config = dict(
    hidden_size=256,
    n_experts=80,
    router_score='sigmoid',
    init_std_router=0.00708,
    num_attention_heads=4,
    head_dim=128,
    parallel_block=False,
    init_std_qkv=0.0322,
    init_std_o=0.0,
    init_std_up=0.0322,
    learning_rate=0.00122,
    warmup_steps=233,
    dataset='wikipedia_en',
)
Below are experts of layer 9 (counted from 0) of a mixture-of-experts language model. Rows are named router (the router's row for the expert), down (a neuron's output weights, with its number) and show model dimensions 0-255. Each number is 128 + 32 x the weight over its row's rms, rounded and kept within 0 to 255. Numbers have three digits each.
After each expert's rows: "comes before" lists some tokens at least twice as common just after its tokens as in all text. This comes from a sample of Wikipedia text that the model never trained on. Tokens count by the router's weight.

# expert 24
router:115106135054116136166067057119131153130098118135161112150124110131100132078104109092149135043048093078175168159141178145119113149132112128080094101119135163116133108115107074150102142133173176126123139093187110127127083124142128130118162105134132130141138167147153137141129120109130124096145071073110086136137129168119156117173137111104105113140112132096142123080089140126167102188191109154125145052137124063117087153107065163148085125157116120180142131143160144141146089191109084055159137095175106211155127059074124142172139137133116139126170164087127115189153171125102145127126141093048170152168078157121126080108136140140153140093115159173142122152167132159117141114093128054111140114112104088170162196202128101140152104165115066095161177119165158164127159183068155
down0:095106136127158144130140156109066089124169127138116143142158084130109144132096141120088103109114144183122132094157112096068140120156103131161049174144180130105171194150148158135106144121143147098106126149023119166098139167089058129096154092117177159120161132143088149129128159187164058132161180125113121067123130138043166125185136141102120158128163113123125084189166137125101076122092122097130139173121159125161118069090132091121080101126138093174126079135090139089121142122084159142091134104131159127121114118165083117113110123154134126116062089133087132186138142174155093130088173093136097128141136168101030163165217153103133171144132117177124168138132160128173191173087071096157192105102150123174139064140121096151136167132115138173099069136121100121166104097162139
down1:112103134077194087120136077123110142116097052109128141085132153161082142172114121170107109059078203145151105118109137200139106091116155140115096121085172146084130069100118115131154129111128146077128183128138056149127116127141104113142142169159151163127109163136183131100129128073094103081154099154110066188125111134126171141054147155092135043134117182100147155098117098163163142162136107151168158124122118154131099117069061187149158162116137161078115134154113124138096147127204134084094142143201174132152124078084174141072101093089074117160171133083172169131112137153099160076118128166135166105124132166124115135133153150117127109085107130102166112129128146151121141066149135179135132140143120053107111109156162111098088079161122136134154117109103188074162192129082187
down2:097166102156127149123093139116120186145107115106188171057103131195150123138141125113140192194076139104091135098124153125112092108189132094092092122048167141057157051162099139136122104150170093094107102096140145115167152122135143126096144153144091112111096154104128234190167136146165151154152135113155117134135139109185115109153115087113193228148126114127149158175142120123145116113123176126126165118125111161092105170132112091116145120141111172174133134142145116166132141079096088149095188162112159090131116108152140119119099066099120104128078130131137160086152185083073178106104052156143076095080109152143127130161112178196155191077152112159138154132098121100149129129114092129144144122067155136091075095154143096131099147140112168119053062148083127108144151132106090
comes before: " the", " ", " a", " his", " their", " October"

# expert 20
router:141157144107120152155111151158129105149126147098187098143133185147117109158110116096135083075072110128174130211126154132101042158122116180128125072096150159135155111094123119179077133127134171112071071081163149087134164091132092121113171073156137104189135173159162091098095120114105142128123111147137105165105145136119124077138123157062167198169090099130160117069101148155170109213157101170096117092119097070116093156090076153107111069148058166139171152173136166160133172163091139083136125133142104167152154047073151165159113085143122083107185138138100109148075164112097130112104149101107129140148106149157156093128116121117201104118123146166146174163131176153124112164154160132071154119127109108150167163165145096132149109114065123117161155131130201176130181111122125
down0:085096200140072108146097178117059096157145090132118132126161117140136129102129160138144122122150138075126122145154119140110097124153121103170122121169157137128101130100159088102166165121092125097114099172172103125067146133124100158068145088105094123113139172152132187169182088233113074156165112094081136118112171152118104100143133166141195063122161151105142113163141145088088117047146118118096134148162095132114179091172107105111098146120133063190173136207122030167105079113121086196116154144146122116124153195106106190148161148209143093130094148129091084150124073104150103134117150117144105132098163110148138128146132156157098104140108075170103119153158177136111105149156135179172153184096177123114158111149125150155173115158109127147130071157165103152100113088081166
down1:160108126061124148156155131109170127098158131173106075118120104152109133122179119126093157145079119114128018118133146044244078176055095097124205090095144111165122105108085106090116113144163198159121093109146135160083117123144123111162108152127149117135126133132114127115114091141097149132110125103115118166040081064111108161199123117162165138125081133099140184150098154164151085125110097126144170119142192123141159142206126107104213143156061129119091151110130128127144140131113151122124104136173168145103040177169143169143121145145154105113091152106172145214142148143106114132106139168077092101062131135122119149065091159098108107117149150154123116160140124148143114181128149101124108188110074110109161108096130062140121111143105104156106146116139180150129113115126121
down2:164075118131107121055112155069174100050099099083124152108142135110021073179157124053124160163096092132154065117165150140130237135105056122201174136079103175116101125089104150103157068125152061129155128084142106145156154110129098086136124120135151129150148105114138094096135104129149138092090138147101147153112097115064110135114152115096122167160108178102124153078140104110126163159157101155076139089163135133096109079181094123080150179135113119103156159127113151137145168086130142174168109146143153138088144075113145148092153079144121103114097154182144084135127144112167131086134133146054119162104188145139165112131143148106147077165150104094182094087132111145197103089169073148132136133075090101122110136149130105088119093127149152104138109164139149169126135056147115
comes before: " The", "==", " He", "The", " In", "In"

# expert 62
router:118124093077118115151133170126128133161127188121155113166055138113152104058141084068110099069057112111161154185141158131109036196159124156087135122104093146137153114108111063153135126125147149113071097082139159103098158147144142117145149135170131095199134175123119103133126126120142152107140106115117068138079167181146132113172131167159183164186118109129115107075125171126123082137185092124114156115132169184080126168046108167088149124128102123170147164095121168169182159137136110093160162106153114208149137034111141156185112094148099089098153172081126091098088136135107128104085121113126160149170119157161127089133139188127160119102156157133140148140158185132127126131088143091075157148160120145149160126203135120159153118105145109109198114151103163198095148151127121
down0:139131102079176114113147098110149120133115112154131137137110132130134117119147162149133134165145115177149115175135111081138119050142047159064133149167125112167128089117119081109097136115165089122102076112122158124134086099083178127049136125187168142107125147086147158099081124100146102132118099126133116100160159177161174187169164144090158120144167085100124081108071160144227113167108122126100156124119114099096155116091047142095092115187101130113161211158135137149168121117141165127101175172213164149150149079112103126126103086157115116131059193103151142157126109093057106103164116197143170116140140112145115157115134156048072156074124168156115110112098188129127119146161072134070130093079148090146168079079186120161120139140133124135128082114147118084102131116105127
down1:165146149139112131152141108128112139084158185105128134157103150114116158137085077122134138128155148128065133122132061155148196127118142041135177153114138129128090151123147123182132142183090126198145097133108120183104153131141159111163147135096114137131134155118138087167112174090135107106102107131163119123115106113195159085155092159172134137103115091128163134114103090108120126100127161139109120161144013169101075153049151106154102083076139128145092154115112149160147100120113145109116166111113141114123141122147142104115138122183135145093145147140127061100107107145134151146191098121223169145082110144104120078098097129177149170132109153090125093100100149123093223194163111099185104140097109162111132085110103132159060123105046183209156203110140162145139204087089163
down2:133184127112130161127100200171108094162101102138085115089149068131190158136183163156126127163148132143128099137122151134084084187146062119139048135134141159149120080122119086149116151097148133171121192153152123128143137179126122114101156170176134114119149111109141120122158099184151152134064150143098094165093140143098118116119200091059210146140111069134113129159118147129134120102134146147073140130171147117123195115169138127111116101125056053093112132186156091116145110118136124117117145112167096119147113130119096159138164094121114150140102131156140165096181039168181051131099128120071096097189111147075136117149141136138092134098147114118101113119112109095119021129158139078095102140089104098198160142136147187081134149180151145051099049142112150095137148124105116
comes before: " ", " \"", " Team", " Title", " %", " Nominated"

# expert 43
router:169116131061186176169074169138163113141107162127157156112098154147093132098092085091092121098075124116163126213163144118118072154138160158122136138069130102189159124097122111176092095148124123096066034072143155128097095146077141134141190149137120122156111173179169091116103115114109136095117056128138095144097132162132130106137111144140172164113118088139134119099108100158195124212142093174119181124127154137102093169134116111132127092129115099122170147140137134158134132174144092092158135102197101172144173047087132152146131099136119138088193179084086087158100160132109129088117119103106144158153076171167115098114138164119173111112117126105125102105131173113114134120107100091098172160142122095154162168221163093173145083082084130176125183139110185153095145105103125
down0:083147127203128128169076159096147141122111044096124157115120120114192138000154144129109089130135138177122171121122136119155138113153108180106116183079116145096136131138112118122142100173173164197192109133172134118126093176184137117181132160188130135166146110122157101166137145131134102153132090128118042076095097133081121103180089134154141146169135143109122112138113100178093081157156147143127120109074118141149103133137179096113159136054156096125123160121122149091110150099172136162051184101163184118172124114109125138110154208148140117088154126131164086142097167123099082141124129137127201115130130131151113199121171130179114165138114151103141084104133091105102086114110107142118128081085153073090135123056134136146110117122103140142103123139166151030135110128186141
down1:185141125181078093127169128149076130111090110177143131135161081096166128181127132164080158087085121059107101125196141178090144153093100063154106141184093152084114127166133123090096074121120119104133138153147134135140170112138092149117048119151148049082155169141112130053115115095102114085077103174086139110156138118121159168139137129096110120173138160188107117136122135089146149155173196106181060124146134139173135153157117161178087151136127158111146142099180143123142157142196068128104147143065114081084124152141160158082130150086112058150118131097161122147150129148153122164151129150136084093124125140126111136107137182101105135129070194157086112160174125124137139117153144212165095136157189079161134090083120138131088109101110179131125186127121111182126144076177119
down2:164137086134166122140085102134061077122170120182154106158133046147128138136136147159075108126144196109137153107150151096215111148126153106128174132155134134092113069114107110129162181121161140072120137116073143128135150125161192136115128147138117184101104110112177152112100139141134121173132154141132146089131134185071153085143087102134095125131157122138207076104128112160100156141103126050175108206136139154170164138121124140110093203148093117144110080149144097131147165140104168122087128129109105073080152136040065101155101121091115095090102176175171141125116150038120138171102143146134188083087090092143134161129124154154129173140105144132101178080083155164086196125136142112110060164096206132101123141102131139128108132084151155144085156099175138096146105099152141
comes before: " ", " The", " M", " House", " S", " T"

# expert 12
router:145116128070120121126109145137134078139113166112187136176079116124101088075095109074094125073085173108162108171120179102072083127101107131100111127098143146161155154157117094150119090110137155086082098062129194141118129135133119104129186113132146103132129178148149099147112129150106143129100088134121103163131156115113143110161151112053162169179102098099135150063118151157167081116228089128103132053122163040070091153121103126100091122192106119162143152173148168125159158159130102072163129118156100145139155056106065160139107092118114084111146124101085101124102186090104102102115109094107179178190110119171097086170139164124153139059124093224133154163161126122151085081114140116087164122112143132155170119178172102141161083118106133156143143124100135123129171142101161
down3:093127143149152056135112087168120183142122144156099085111129152164098099128184146102085122173138125140099130164190116101140147140086164117132108154124096180124128176135127183159131117050093101120131132162068219169128095130114107200146064172098147142098188140175123135181162162139079119133099193116132114079146141141110107153126095095070096151089165127150166149182184098132150097092080115076125142152155067118134108146117153083110146150112092202139094088088136180144153154161160182124143141126113149143098164159111131124097135125096105126195155134140108138110121134144208187179130121150198129106130152100126093131119144200077123133113145182113136213111087107160140118167111127100131116099072137188109140096188115153138151107111179105116105112099151091109158121103091064
down4:144124151255047126118159096100145147074138171126143108103067144057131078165183142106108156087124146089118094095099087083124165094143127135142113116161124110137138152113098090167114143145115138119126148140077157118099154108146128154144117207109168150132087102106153165143108161147081120129081120122153163126182079178130096181125174102164107158160090150085131100125129141115165122185086105123139134123126130144091139134079116167123151148150102133181097123169173116132093109119108150159089115119128151123085119135108187108121160127170096120148074187142130143168129160117076128142132131126110133052114127078097137119055093133113131155119176185106141138114115120151137151178117145096119161093104132095150119150062174150109107202117164100112146137107118164134147140171114134
down5:170089196176100141129133103128151062096160159156133134105164105119136110174127096120156119110100138128197132051065157137134137096120113143142136118146116075102092101155113104092158127178144128125139143096163068164130106173181130124123106142191118154103137125142146109153103087072125147131183070103196077110112154174171116155134147160198101092096143103092144096175169116165090149124113160142166120112100101161170108102114122101111144126105167107087128177134179148096118144130083102139155082143083087163149152164132192109075101096100165081118093102110178104097171117147129160100147073110107098114114108106125166168108124141090142132170151109095134074142135113175134124073142173098142108157134104034076062080095122108088135133145064160164081114152099146193126072088073057
comes before: "1", "2", "3", "200", "4", "201"

# expert 76
router:114135092041142174148147135148154107141110136130148101178047144140140107088115109088133161093088160087147139165109187119073101127171106132126130111083141149153150112085111128140043117168142112091074070078148170133090087110101166114144169155124115121147139187135155064139108112143107137109143098132146055160139156156141122112130090130109160151140092107140147149098107188148167084148163078173069153073085148055076123167114125156153108130205072140138171174125114141173143145161097084107165129120149070163116167059104093126150166062122140125059168189098097138120100140108089130110116130130082138156141079182146140119118150178148143126106113132154158126108167146167119114116125138078104209117107106093180182181132134102174133140103123153182151125125123145148047090156106125
down0:119109144119085126104146139103208145126141154140064155104079116135092129113075105084137120168148087090079145093136069109113182091133071143126171153148153119100145144144167191151096146183114133174157124140144136184175093146149137093079111110128068123179166094111164088124110110154071118110155118152156144083162151130117127086108172060096113193098140103096158116110145174135096135112076132109168117145158120147175188131124110180093191132106115127073165114132195110129151127112079077164160133084155132114179149181136061119052133159152145178126120084115161145162147095153137095134109113096140090149147135168126158133106199106095182172068173127163126093076145128147162150197078163065125106194136140103121166130112122115135144198092169124163143102157135119123077098144139165
down1:160148087098106155165128147055141126129087145135167123123026126137094095143143153129127176102156119112114154170107077138212076094076086110081097079183122066142123120156133092146168153155140132162129136137127099185177081149117080162126127086132090086071129149153073131135135117132165143137122112131120137098144177093115117034154170085109113120101196119073145116086101104146118078089160094103180111122150114105124090124123089145160124113115116105096146124093110121172171166118191108157067110174131186081221157109148100084137152201137185055153099129116133152147103113120131114115106146137107161098147101126116104079129130154145123147138102082096137089128045078094170146116123142134171160126134165072171071108150150147111184132105135129069119133145139081106165148108125100
down2:128124191113179111169121037126127135137109146162049237080134148139205113135167132140051119098108115131139169158150127165170110142089164103105064107148105125099131106128138125186155127138116185077172133106108133087151095129115143185118171183167114137165149157098078112129117166111147180130144073122108102080126113129105110139166104060148164063080130162140070123105147139117151076151113136095139159154112124111164154126149110090147158099126160111124159114211128113138093111163137095146152129114176126073106154142123142103119084098166116122121132078126156191159110159120102128133088155175170128157091118131097141128099121138126118166110181096152119175076135102152099125107140124150142232142108148168105119132106190120135106168181055092108135038121172129119082100109171123
comes before: " of", ",", " and", ".", " in", " to"

# expert 60
router:149122138027134156172134099173179111140151139121175101121097180132129133061129109044106179096052122132136166186149149079077065158124134198145130121086107215141136118163137111172103128140161153142082078117146148090077095114082161150113129128140136145163147179132140111079095122153130105108104111146160116124132137120141134135169128143080121165128125075109097111133146185089178103205154130138135144081118147058089131143130138129141100053218106114125136155101111158139129123137131113048159126115171144173136102059095060117138118094138136153087152166132111129159107199091114155117094107151084118152159065133143118108132170159094138093122108145176134132095137140111131100088069123076079133115175128086193162163183139123115099121122069110123134138149104163176096142141107104
down0:149186090087144122107150167178110077162126128156146136148087153139133162158188181178124115186156111134124100118167117151164171117123132131088150120119167090121090122097118122097127071132086152147153179052125161094146154149148138117155128139169153109147137117162065116164130115039091077151148123101125103118100081140080111175142112143112102149054141134174084088142127065094122147074100123162161120118150085144138179152125151071085138147114143078126106154149207083087184196133132122129120105104154143133121166144103103195116103145144143120133124185146153113043118137111077148197193102066196162104139109146152086152155181144087080165112092164142138125135129155124090141107134114163145132068182186173109147150146109184095151097179075154117091162129140097094102131104117109
down1:136113097181152076135098104081139105146099065122141164130118100188131156161080129163099165144192171100170156097143136110107151088143123123146140136120135131150163110086143088235127146125141177133101098111112169122106126126131151182137155095118135101118140106125116173107085107163133151076116104122133117146120156131085108136128108141086140154137142117070109092105141156190181124077123132197103143124153089149105102129119129159124100187128170126161130112156138076179095148122099137150067137136131073125101132132189156132126107069109048074129144148095153103151061113138112097155173131142175118138180172112135202117137122187136153094104192172068125161158159148086180175140197040188138110097091094062134138101112136102147094112125187197096125182122139180147185151110127099
down2:136067174228147120147176152107113123152078170091160153077173131139110092173100143202146178114156109154078103121125117147107142130145093112113166087090127083111157119086091108091126078168134112094097127135202125162170127099092184169127088130218108073092144152095165097138113161099143174103126143098061080110137155088153141111124116065128144072143107123170148179115112122154127117120158092108050136147143199122114116123065135110120148174169127138158118112149139111174166094163162096141150192122103159116121199126129187113124164122132169128132155098144126123211124098157183112100126107120144120176152132154095122142123139160155220153104107130148136145126159147150147103093164119145167136162177133103121139184081143168139139125121148130144215096158169141090168176129128172
comes before: "\n", "\n\n", ",", " (", ";", ";\n"

# expert 73
router:184136121038104113171088133135132138169096112151136149137054139157079120113112101117121116107096108125180126240152191114137046168127109188122140073108117104104122107133099084139080136146160111106077051131161141094064133124119149092141129118131102118156124166204134091170098111118112132098125079113143106186096133154167129124130180149134111171154127098102129120128148127135167120167159082145111151123121077131117113141107082115143120088102072138128156144080139133150114187161128192110160176064155118129118096086102121114157152097141108054081183168061092127120136146167110099106122151097073171163181087183125129107154175150140131070086152140134109097119157137128083143133082117075087156140107058128125131145176187107169111131081100063139142159158127150169109129118082162
down0:088148093157103068088158213098086144113134118100104147171113173163122134096111093110123145105075119119122128118136162153133162185143094184092102115106161184194175105115064130121147159081130120148145132180096143126097085100083104092084134140142127066143110109160083141144081119162184091119140176140124131128119135119149050112155114078145164153097116132130177172123086086142113074136135096101041059108123135115107151123091179100178053117184119144056108123180152127138176112095132153087138070119120145054140110163123142117168155137147138104155164118139115089126148104167164065129100153102123181157183122080097178105078130116168104132140082137125148127098122125107173097108192076184152186137147106105159162153127062111168130131118124084147114093121131101153120102119137194
down1:149142143087093105098147119147115096090148083136126132087144111157085129140138120053134138147109149112222201096164128079192160108130103100114156103133152079180056066067148141103108103163178125117126085112110071144124154100133042141174141104195103123148101160100117133126103116155097114132097134175116131100074091095162084112068112081120116163152178121128182131143135153086133119139087096161077118126121120084223163145095156120165109149141160188075148114106174091096165153114141153120134130153129164171077142062155168158097068110155153169087102106120127108136176103073140156149158164082142093173122104112125141098083091158116113093123079074094144154144094161142119130152173132110125167096154134048145193143124139136131111112173091139127062134118109115167125121163147122
down2:150120118133092145149154186142136150135094115114115112069159118110156204073064083139162156061142186169147117094101131181166148065122155146089139072134138148152109094134141162123115138173139185164163106137090158187115155125131135169177172147113089123091155101139166130120148139127103155095115084134139133172099134106128158171097053145147138136149176163116075177136075119152129117109131158082120136206192155147154119158079136085155124107106100100122127121115110129127097150111188144093111114003100148141118150165152170098157123128127079113104105082156074172140097131133130090171140128154123133121108117141051021111173113080138062118157128119056103100129116085105132140180124094078149159126092099133155120109151144142149100132210070157132117146135147142111132182153104156
comes before: " ", " —", " +", " −", " .", " X"

# expert 36
router:141116150038166135165105102143094121147075156146157126157068155151159107114126106079138140104098130117192181167142173120113041186151102182098105114059101156159182115102092088175149132103125152068109099088166137104050077152112127123123150160185176097165168172132175106160157137132125165140130086116107096153143163174141106135161102149132152136145147106097123148125105170105157124141174105151127155084096132071072101165120107161157065066225098100179154133188149158129117128208144154082127161116163135136109121072111120184150095074138098102096147138107087097126077168096101142172091146132112155130144123160138179107150131158132149119089117123136157159146103151166103139134127110076098172125136124099143163166158162118156199099131082097131151172107126166162127173172106137
down0:140143137157123177165164182154115112176197121075104102058093074129169163150074113191102119107171095111149164133104136143078180127085148085132143149141050112090130134155165143145142105190077116146183117108135136165109118137110091136129099128101087186129091133137097121110098115125150153131172175092101191135109171112195120113137127183099148159145164078208064092096141124090157171085024131088114098079111083162160101143138150180117128126115132146106103152145118126090104097136113138195187121136113120123118135143171099109125141103126105125160206157139134162093120105148115100137109086083214085133097116116103080129126112141111136145134115132083102171146119059088080149102101126070110117216144140117124136161106078147115122155085129126080097182138146124180117143115103151
down1:152103170069143156074119108127135106194139074096102147137129143122153152144107119074127165153184170078146089146131122180149095141136141080174168136182147094162056135170093157160173088148109117149106093077146183104115113100155107088124154120110122185176131137147102139122149165145205115179085126126073151102068147087151107152133133121108119196081169156105177125135147110126127059096141120128119122166094082116111054081141094120150078115116133088093133157105142105055138160119112107171121147065198114127148079165162088121116133154138060081127165095124190072145073153128137137145132101077142201102095171103127124080153111195113139081124080127125169158118122102133073123116094127132155155120055098165159173116134128137100088098144150131125099124067118152114117149085161151
down2:113051074204101137140069113125123130135150133149085094139139096171152094162088110112134146093135115135150098105108142134089156163130213184138133152075122168129147163116130122138144152158070090146160118150127195111107109127206091153089155145169151104124109138164114087153159202134123104201048140137064113176149082116072092124171102180130108105062111159149168086141087154146059126090130141105096154139152070090085143117165121115107127129125159098089151088128226137107180173127112175116128087144175092144152135119200092091158120119119100136149136159061175110128137161099145161121105112120069165130093175110135128139152069149103142111089140148147135128114139131164116134147170158135109192074082111175102149130120117199112121119108130101124100075132126151169113161101169152
comes before: ",", "'s", " was", ".", " and", ".\n\n"

# expert 59
router:163111127101121163134133119148103101185091140148171109156095138127112124097138094081116092101105116071184152149111166120090084168170091157089102141078108148159143107102108086154141135102157128086042125058163142130076097121142133141124165095188171100166153136156152096136112119112109141103107109127092090201086164169109143094165149167103134170172132088121118156083146132104163130148180112193118151100104103121123079143093122121110112094136085111147149153199131147168150176214133125121154153129155097162155158042079044192140154108170077097115149174125062090149093168108113117104116120097062156160145150156151164087102142132117183088090128134174132154143144148156130110108139159125054186140091123108168136167169168127149113056126095079154125127159143199143139150107099132
down0:078095149215105127136124135157099114125137093107096144123083102112091151166093116153121079185146110145078092171131096117114232141092136106098122153188144202130150123070120102143156140141137176126108059157129094156161120154138165153147169150144134147161117161138108093069159160148098114167148116077186123061177076150158171122141083091167186101117176089163110092113127160071131046109135091153108104137124178153172141161173091111133126140094157113153093112131137141107130080121155145131102132129136087130187126089064110075095128135150164176221100122134160120121133103130134135122142136122145152134118079149143105143117210083099167128114058082158138114147093154107096085093058077168109132141135106120150111129082104153151154137078139134164127116166091146040108116134135156
down1:141113092161102142095165103082147137114134131094107175087172157155148116117132118110102093159081094119080110175151084105167165164082134119077156130107128134096141073122069124113174132123139179169094134105118114088199137179141145157112163153081118153095118129121150119166157201131126124168154106112085119125154050096165181123140132113147178091120125135125188055095150193128200150161129105098091120147152122118101151125104116118144107170000159085130116154147183111136082097159173203093134156184134138139128114150131093095134112086076126169098115108123161201097113108162076121131088202181101136116127094136126071111143192042108147159103171113151136082126124163206139115111153132128141167104142105174142141133068142172129126139116158108122116141151108156138110160096120138
down2:068131126077115111129054162124112137147107129126137139082095061159115137170180175125101188102134112124165117094093173120136172172092151136099124164114181114140183175141106112134106100129043099209167137162152109140113101167180140092159143183118145160156124087168107078230163117102081123165115102102153145108152067112168148136096126157169134085129139135126128114119159136141126086129117116203116127083130117065116130109105103067115119143060145104124086154077163140123147134114123157090076125141180158156091138156137115107091116139130157088119140137109110160152149131138141151167096141091072090135064094153111107141162093062100117144105122142138149153102180132138110102176160117173153163164179121058129045125049158137202119122129101079183100140160139107171112136094139102
comes before: " the", " he", " The", " but", " it", " and"

# expert 31
router:133113123063127125151087142128098081136107115124147110146161160194155156095102133093127114125080119093163135205113172116059105180164133168131109114112114143164148100119076115137135137105161136081070095087134157094041144173168122113110140152144135105128136136156141120124098128151133134118142090108125099210122130163107096123131141147134211143169099148099111132079134106089137083156181097142112130129080136069132059136159115153125088120137047117176135122116140121108133104160133102039175120135157128163138139121134088167133143083139169158143167156068143074166094181045152139075137144113095148176167116148195153097125143137112168073032165137168098120143149173131095095104136143124077174125125106177133143141191117131165143110153122141103202189143119161196074150113105110
down0:097147096112091125135103097138148130098113101124135164072218117120109151147126150185124073156177080134117153099098090106128163145159229184123129157157083121134111162096135159137103118105103138119148163101172145092140124104179098142125114128116140156121108113164149096160078111127096103188172145170103150135165107103096109150091141110164103095143156138109073124063129097140197065077185113143120081151120083086137107208151177159146127101099184101119129061140120124139158062160097115126066091180199074181159158163106128173123168110121105119141102104125149097152146175164161177124135114118124121172148097148165105114156146175107168054123126158090089113162120163116101075145161175151165147121171074163170107137137127158111142138133206153131177142139106160173132158148095187
down1:163106157110146161159099129125158124072050164096129182140122117160099114083137138147124088199110150142129151160140100075097122123191157139074142127159141062164098086185091194151157114127185162079094156135107096077143090146181139165184128092092139102135114148134159185154107075113129153129133143164141107066099171111101090116144075135154108043157143157162157100123127145130155066105163093152118107140168133160182094147133092163130165192145181094076153166137112139148139080138153106070155141130101085121110150135128161153059130114160118120139173122184149096144135135133178101164118070184146080169157122096139143080116168169151156118116070120094070159077154088073149155142125118144086083140137087110163131153119140093147136117145131082117139120092089137120117119075082209
down2:129133140073116113122106151136152102149131104124138136096155120095116130111108133085132185151159150118059162141078153117111072174123096122059146127048189107109109120132124146086108126126116142106020136101139107148068141183155089120153156141178120104135148085109108145168093127050122110104115168081164109162184095162105116134157125235093132166191127153131117126126131165127064088146132093152120075133126131117129090115119174134167106092104141103106101141145050116088144101114056158132147122115116107124062104102158016141188165141157081136101127114112123096148122110121162100100051143144068144127133147125136121153150147171149152163124174173221159136126153055092084079149142155113112119120086130185129176154156094121112135127177146130086133117145157159149142105149132097
comes before: " the", " a", " his", " its", " an", " their"

# expert 52
router:145104080055145161169104140154141119194128133095143120117081145171082089069118084109139101086070149077142164150117126121068071125129128138100121080086136119148134098118105105137079098153154156098083072122186146104116113181111137115122202104136137124174162174118118106118119127132129156124134075120116078195090130105157152115137142104113143157159104086124117125104108149128131128192135103154097169086118147105090095151094096144134092133216110097134126174174142146146162096195098103084134107106140101195128130064118042147135111085123160157120169179084103084170055148082107131107110127111067173155144123153160181086147138135141163076117149105166140131112134190142144123103072132086112136161170111120151160165206136116168114040118107116128144161144095212120089135136128157
down0:097124157131050128050193099162143139140154186110126126058133137099205130140127094083135124115105102130075104144138123069134064074176052101133091134094133081157118195077100154110133095143154164084100147114170156089138219134158122119141120215164201091065166089189094147100133097152119139099104144116127159122143088142110110160104134152156164062134114118109156118162214093132158116159130141146146142088103168100139096135088098174127195071115164179131124190114155115182095125122110147107106136124109148153106166127131162166134100123110131115096099162123096108133104151167144194130135153075106164144123221115135163149159140139108170167133179099137111127153169153137096119147115107147085142085164138125116090127190149100120154119113128114082107178109122160157112128116135121
down1:148129145118061156063090148168172154159135122162147192148048120101107148101134107127125093184108144121145126131244111041136119106121090135096128136146089145127086184152141141147094084080075111078129097089162148072093082107171120181086105114189095114129137114155151086134169139096088136116156120146106110157117158118162159059100131126094136138141079132101117136150125147105049104082123170191114145144126088089131137164139167154103154088130101177119147094155116147131178170141108067167154108120105135147130158129140151154097137104154202145141139139135109084086151173154156131133129137159125133141148133141188087127173082129149085077097074098153110120164149167144101108130102102094099119115113141089114070202188135121085102068139118106130077187186110127172136059126113151
down2:170167142209108132148105115141074086066127100118143127148129122177112113113110115133167177146167145160174072116178152135124186111095082061118165158138122106114147080175137160104123120107106101108110116072117115145141150112143159086110174108160166118128178174173194144094084118181110140109159147135109125152130055147101127093147099126080187132112113075096128142198138118094141109116114163079112070178111119110136121154132185155131153114175129148101144052111086158139163103129132149101113121116152084136092110097047129138128086117130165103131124071103119159143113126135097192146151167137185173150103111148115122167193116152156085154139144138149076146124134090083131099117086169189145173158173069113147053159079163105174082083139138164128100175136173107089148126104052080
comes before: "201", "200", "202", "1", "2", "199"

# expert 6
router:150114152033118170171098127146132120172130160140141129160151155086148129094080096155098109112058154090120115187151157121093104128143117106095165121113107121161173156112103101137114133125149143102033115092126160110067091171134124098098087085160151122141159160157152085127097124125127140130100077112120095192110159103126162127147113158089068175175136089103155141111115178145165097147187101165095097059136163063111126149059112169130175170126105153155165111195132126169144129185085116053161182125157063152138100077105109157145131078122128102095150133133131062135122120104127129116107086147046131146129123152134163128153175114114138109126090134099146118134162139105131143100085118084072128159153089092136167164187131101149128084060121113171136196130118172220089103139096157
down0:117181126091123117171152068142088182112090094174088082143100144096114154135128137194100111084142122110141123109129073133112062110163099092115144169132096138142155152130077095132138087125122095102165116133199147120106171134126140120126161170131099122114103097125099086108163130127087064200156100093136106141100082117135172102076121142156106113173145106139111130151101160171070107131116175145149089103148100104121108123100127103119129111156167185162116122100188172134125146116127131098112103160152143109091107182100093169165188069099132093127100060069173099097099172149213108119129088072138130163144217052100200106076100188166122148161124079117099120160158156093107164103104165136105131086147148098174148118113117155128180142135153086160187142123158170183144082108066104
down1:164049172070146111159141165165144134083097143109095128126164112113131142120079164132104154108159142113138126122163157104125184069091146134137113149149121108165159109080145092059174135111153068164150103148136084164093149172107151151131119148087145125159151105089169158112097131189149109078183207226131164112052104134085073176163131154134124160128118110119096180107145143175122167174096078101122144094148156171144143121073114079167148148113111141069140117089117100157094135126141130147101137140109124088121169095135154147112131101112036088152137175067124139150160049129088138133135114201186145145075108132172110078175143157102151120153099178092149121120134097150141170166122068128141146155157146169095124097175189113087103102098107155105071144120110156140090142092128094
down2:093119075157125153102060120128127104081139087116070104155167101183113134129213157100169127074192139103126166100111141122138152120147116153133136135120117106124135104119113122148133186163115131137177123104132113083148150101154104143137150066155141142153131119104130105165132166166082081111117128159172121095145118153175077142108114095178151136155116120101144133182115076088105126144136147172110164118086138209138118084095125069128132168121092114158179114127104060149165114111119125167033122141145160098139144111152107137113088097216108114105141192102067100188140210165111093118171147107043165122111177129206111113111078106131125178110095124158173114144141148122136081128198125181100113124106098148141163127172135070116119134139114141135102091171147119005143087118108113
comes before: " the", " a", " his", " birth", " their", " Representatives"